Experts of a small language model: a variant of SOAP for the experts.
Below are experts of layer 4 (counted from 0) of a mixture-of-experts language model. Rows are named gate (a neuron's input weights, with its number), up (a neuron's input weights, with its number), down (a neuron's output weights, with its number) and show model dimensions 0-159. Each number is 128 + 32 x the weight over its row's rms, rounded and kept within 0 to 255. Numbers have three digits each.
Before each expert's rows: a language model's description of what the expert responds to; "comes before" lists some tokens at least twice as common just after its tokens as in all text. This comes from a sample of Wikipedia text that the model never trained on. Tokens count by the router's weight.

# expert 61
Description: Participles and words before as, for, or by, such as known as, used, such, as well as, served, role.
comes before: " as", " in", " to", " for", " by", " on"
gate0:056093176123162080120155164098094085169135106067132161136148169178137124124149133118109090092116144189138086115108063131131104169136109137139117103130094077131056148133151104072126112164103149166118084165127040137155122123177158159101085091100148144121119112145143087047104137078163108139146111081074130124149094162175104143150125104075139169171066131091100090111152135095146166126112164143146096017130117107125117152079113167159155175126147110101147124129112153125175091121097115
up0:053093188182096112136159153113106118097067134072100108154153161164165127133161126112119104115149134171114101163096104119131191126166115134109105086132152141176082153102146108135093181136135163169152094106148072180178113162161189121169132109148073130143108171153139083079103133133158151135110129150079162109160144177189143182138140127144118161148138118111101115068165138061200149121089094132095133093174146136114186145080115114168121204081155153113127160123139074078155103131155163
down0:175120111153113141124114088114128102152098143136076156099134098191128141113107156097143098166093120184187133150105140137127103136155102150117132175119130199099104104173167147132164150141092110123165142126136132116136164116125072113155146116144111132137114161032114133144064121145143082121071106092134126118053157117102129105148148204127079109068162050093089120182139085133109098053099109117065143143116134164127139159124196165105182119140150083144125047106159147197094152079148151

# expert 32
Description: Common nouns or their final word pieces after an article or possessive, such as video, idea, story, artwork, competition, meeting.
comes before: "s", " of", ".", ",", " in", " to"
gate1:181149150123071121122110121051140090092173111159154094194149109088164084141076119110086131131147109169082184161141144133139129113163144165136124118146101099150166107122178145145150192143144157129119114035145114108130091112195117127104082112109107173121122144150095073104142100087115148131134120134156150130110159165113030100199181095139080104111117070117169148131159143189145114100105113098112113142140133137128133131071153122111093128063164099105149133095164110068046088130082122
up1:094097115119203104148133113103071175135083184069139105104169139132086111120165126137115097101124105119127113136093135115134093118106167100102135093158138131076068162149140102113161094082134124136115101094151114153154100100115125102147128160167109129086117136177163122089147069155172162198097098143080108143101088098072139128082116143118119149109139222134102161150090117106127186220154139057081161061154125189169150135160115095069145122137100143122145159145060128135121155144191120
down1:183165082129131088141168125164173176103148124135096166140080092111102109121112144105097121136158187148120143144145121052089081153109171102113121151135077188159127073120150115105091127159065137149184145127076089116172127176101097140140093161103119102117160156077173086114154161090164089128092145135098108142145112087140147123162168154116135109127141164103077139221133162148100088121167175110160182110131129127177100196196135135189158149166172153131159119072115124087103165091149122

# expert 36
Description: Common nouns and adjectives inside place, institution or compound names: West, East, Old, Post in Post Office, High School, paper mill, access land.
comes before: "s", " of", "er", "ing", " School", "ed"
gate3:102155162133143061126152150203121080146143115182153160101119141142169111181067143149093151134068145159111112105088122098149141147119073088103169104118076102106118156087123124191107117126126141098127154152121137161141185122086160169117154141148096068152170142141124148157157110126171134175157120125099130200078140062183113102097191083132123125117137117145091107069161153116112168137135176167167119157206122113164102115131105190104119128137082124144077090146135120183204146116150194
up3:126100108161113207144137108047169145128083166093111123155088122107111144077191113141171103146159084107148105122182130184119104095160147171131067158119170109119116111150128148048145156145151108176161099093118108099152064141153095131162123110099148192081096134074126134102142160142124123068116164136131108069168149181070138153145088182126132132110149139123158107193091144107147124129133065083118117137101144125083161143116134071132136118103205138112161170118131114050091110159124081
down3:079145061118096119103137116118172145126124063096133122168172121144204141151049112126120168064069186095116072106140151169124124119129137085163184127151081136151075129062183170101120128158120119091136101125175122108127190127091117155105149093130140109154125136140134180137149109116137134171078124090147169162099144151128063146095205106130101111089106150108118154069160170107120075100170155099183139115099130113118164153153120159159127133165102095168126079100167142171188112092152157

# expert 29
Description: Prepositions after a verb or comma, such as as, for, with, by and including, as in "appeared as", "along with", "filming for".
comes before: " the", " a", " well", " an", " his", " part"
gate1:092120072068057135127130072142067161038131061104130087099117129121114132112163164058201127086151137124117134137144136125113114098129115114123185102146095205142092107105113076132077148101137191038108169202145116126226116131111125098178117134131125107102105100160116146105157076089088170160149113151148131099133129098095115139157134169148131105111143153101106132156130165140173117111149118124142103116112123137158121128143163073142111129138094117126120161098139176132026115144139095
up1:064119092081104088090142058141057114117148088081142100076122126122146147074152108087126136065109107133149090151087161110136095109142092054091194194154135174141113103125144102141100149096108166067081219151130134103140145149109127104159176108194121138126115128138089169109123099110132188149134100148124139129105189107130118117168129135138087099127087196086118117102125148127178142204121083146145120120132193139109103115126127107145071121126105092159151175118126172155062158152121151
down1:150165138122163145084121184164156131118096149149049074148120138156058145116088114172140155146138143127095120089141080150097121157140133112133125118073191153119099138133117069114157157137177112119170148072154171143117094105179097164069126197104146132093117113130139102138102146146139123094176129151165132158100171179174096109133104144097144173110141104074082129170089067126150038076145184177117155106120138163128134144072175200147139153133129140095125094091087081072099139106123101

# expert 41
Description: Mid-word syllable pieces ending in a vowel inside longer or foreign words, such as W-oma-n, De-ta-ils, T-ita-nosauria, Ac-hi-evement.
comes before: "n", "l", "ng", "r", "nt", "ti"
gate0:107121180122128072168133158127092127147177100109141122175131129117055109129075136171167152117067116092113128128183135160142179123177124153116103103129136140107104140115198158137088127147117139142129125077132122090083086145097160077159137141139115126166128102143139132088130140111105110065142146128106124103083144180158168139139103146159160183087173163122098157174162120156123169124150112134154069127174101086076102076144129180180136123076131051099160010135220130155126149166131135
up0:148121106141147121038128110082177115096097158166130137074131149155173097105156079079110149141185129203173107157077129065112077142163120147117128095153119092139160110131075137124154127154137107058114161106065113113175123144122053143186121136049143139089136164104116156066154100126138114154083135140162141133172126121179133125146112120141087108137147116166113119153081072145150080145136127117161134084163135192080085155100174149094076121141146135161082169150123122128162161108189089
down0:132128175143170086141095140124110078095147129169173072161146133143172091118131123108113116174133117129164162124172147069134174144116117077155148118109103167156132139104130068132140153101162133139121155093050164108124127086091156134127128117167144169080157099110138154163144196137116170112134169126175139159104124055156128126082144189086105145118099093142170176152140082074153136218142138137130076175147120144097120030099133082075155146145166135113146083135125073178139147159130198

# expert 25
Description: Closing word pieces of longer words and names, such as -ine, -ure, -ive, -ory, -ium, in Marine, Elusive, Miocene, suffrage.
comes before: ",", " and", " (", "n", "\"", " of"
gate0:167114162159108158152102133174112146144165101125122169153111130147146140089154119137113172079160167075136136131131167131152150134084141148153180102085106170151152066125160137148112154118142105140175110169131113153118177103146199097084122081191138037109180098050129152165086102096204068175175089144135089094132146155096127122111125138166113121098183088133138155108111188136192152150165127102154137126099141126121175166119151137122106181173089099090070150168107165111084113110106083
up0:103144083090107085102108164102139108133068150125178064176138107155094064187127159057156087142174087123140126053121103129103076117125170163139100081167112086075138172161091150103181147078160156113128145069115106125117094117115071191181114150086087127070141127173139115092154109158078174079089154091102125118124131090142131139125152138122098144153128152092119085124142097150069131103076147106122124100171114084148091118092095109139158108084125097136186117074146130185120131110113121
down0:160160131109072207136146115133151163135136082147136179091117150171158120102110145129187166186094138110155104162049128163122111117119105132088133105051092126156082118099081112086068168110113106149103165098123122175098120144169131119082176085158114058154089081062124114137120120066112106169125194142069123141123131118150152104155141116124126117121139081173122138134165097133101125182167101159064069176139155124181147122109130094085146127146141138132050158133141131111158095076169119

# expert 15
Description: Common nouns after the or a in descriptive prose, often biology and places, such as species, area, line, process, Location.
comes before: " of", ".", " in", ",", "s", " is"
gate2:110088139126109078141167103165114121118126132094138146082120225171131098135131151173189064112144118139122116088093129133102104154118135188150127078205156130104059127115195173157115151158120111120101096170064110161092158133138168110120095157143212150132120070094091085103142080067134111072096074111144157119107139105163101109072107068129064124121146113096121125129103169118100082086168135154154149146142160112142128151116105093109094130068113131129069128116146148083139167123106181
up2:128122147104114054136127142167113131114130139059154107124115209155120114140142158156168092126148134147117115091089130152077096178111127188142100090158172134125050148124206160158121158145117083109132118167080074188104138154144139110112082141118220143148119111098124077074165087115099112086090068103152149134111121107189111101116147024111062145140156129091101096150063171103088114115151119182124152104110148112135136138099115110111111134081144121112086162090131129088161150126105157
down2:149101086150143126183132134152162165147138146177044114187125121093134113131148170082178132190131094097205150124160162127159087079152100128112126115166118153141152142063080092037144180160097199166121109117132118109142076146125105127102062153115066146110104092080093104091130106152117164120119137110147094134122091135108112123157114127102130099115116108153128131168187160173178135152101157128088127123049130092096121108145150113110134074145160083170187096092173161169102100151121161

# expert 63
Description: The -ed suffix and its variants ending past tenses and participles, such as arch-ed, spe-ed, prolong-ed, released, produced.
comes before: " by", " in", " to", " with", " on", " as"
gate1:135138114123075123143161204124134153061117158130115103131121101139076129139145148148151090128166141132145118131109107132074167128123133148150140113105094159156139183125161124133144138172115180091164132177169133195122147148119144171126141168147116149092215110144087097063102085118088191089157089121151111113089097165147090164069119123103110142108185128050214116180056141096096178186143110055132116178109158089109178165154114139167110159136141123140127110115133069144161104157142130
up1:114135109123090137117166196116136116046120153126113115106132103164116145140140148172123098118167161134146109064101100139069177156115119139146101125106084163156132172136134103134159139174108148139155153182200143169112124127139124141141123179148143172074198112178113097076104084103130167102148075112169113118101106177138073176084106139107121128164153116061214137201061140126079161163164125063151114152078155129100182147142113159124126176155106126151088062142111100143150119158142140
down1:145107091160097130112104099124123121113097149155132131097213085126122166178167172082141142111135118151141128152065156154145125088187125106110163097165142133126106090202130099120121160154118108097082146161076102148196168047141143137133139149130147136182078161046148139163155184095130093173151139095185132106081120115096090106150115122100116150111068154124123103082201083112109074103135203135151157093190108142086125150171101131161079088122156089128118118134124169113104085109129110

# expert 18
Description: Middle and ending pieces of taxonomic, chemical and foreign names, such as Onycho-ph-ora, Polypha-ga, sul-fa-te, -idae, -ensis.
comes before: "us", "a", "\n", " (", "e", "c"
gate0:176156114069091056130100154173079119163093196139124162121103129131086105136144101111096074093135069083142176057084147165160076084096160088099101172132099151137132160118075119138098106114137156162098133180109138116142092086157147047141041152109131179180121166158101116085122165137172178158105146142119089138155152136159160123109123101191098138158094120099154147066110130117185114110133086142139175100123170157105145125103158188139160121097164110106128147159134115123109115148167112
up0:069110159164165199100130103088163143094149033119141099085147088119168178133128152132141218151131173164105081157177105119065184141160108166134167079114186109128150088156188131151123143147146122066154145089114105143139134197113094218142188127128104069097153060119158133174159088158105083115140099122134138124100106107099131172105127142077167110097161127162098130169153132144086120150132101145112094142136110078148113103142123067136095147143101138146154121121139113156154126108109128
down0:176101119051109139154124106161138154115116183133145161144124162158120138125138085168142072152114104164104133130073106085090135189125143165175100175126051171083166085114113088081091116139046122143130127054086096094124098115171054153087207129131156136157060108095147101135132166075103128133130121149152105086149180147151159138142151158177109113110168118110118201128122075105168162196129105161081151123127138146153104123107142140116093092131161122118098116185168144100143144153130134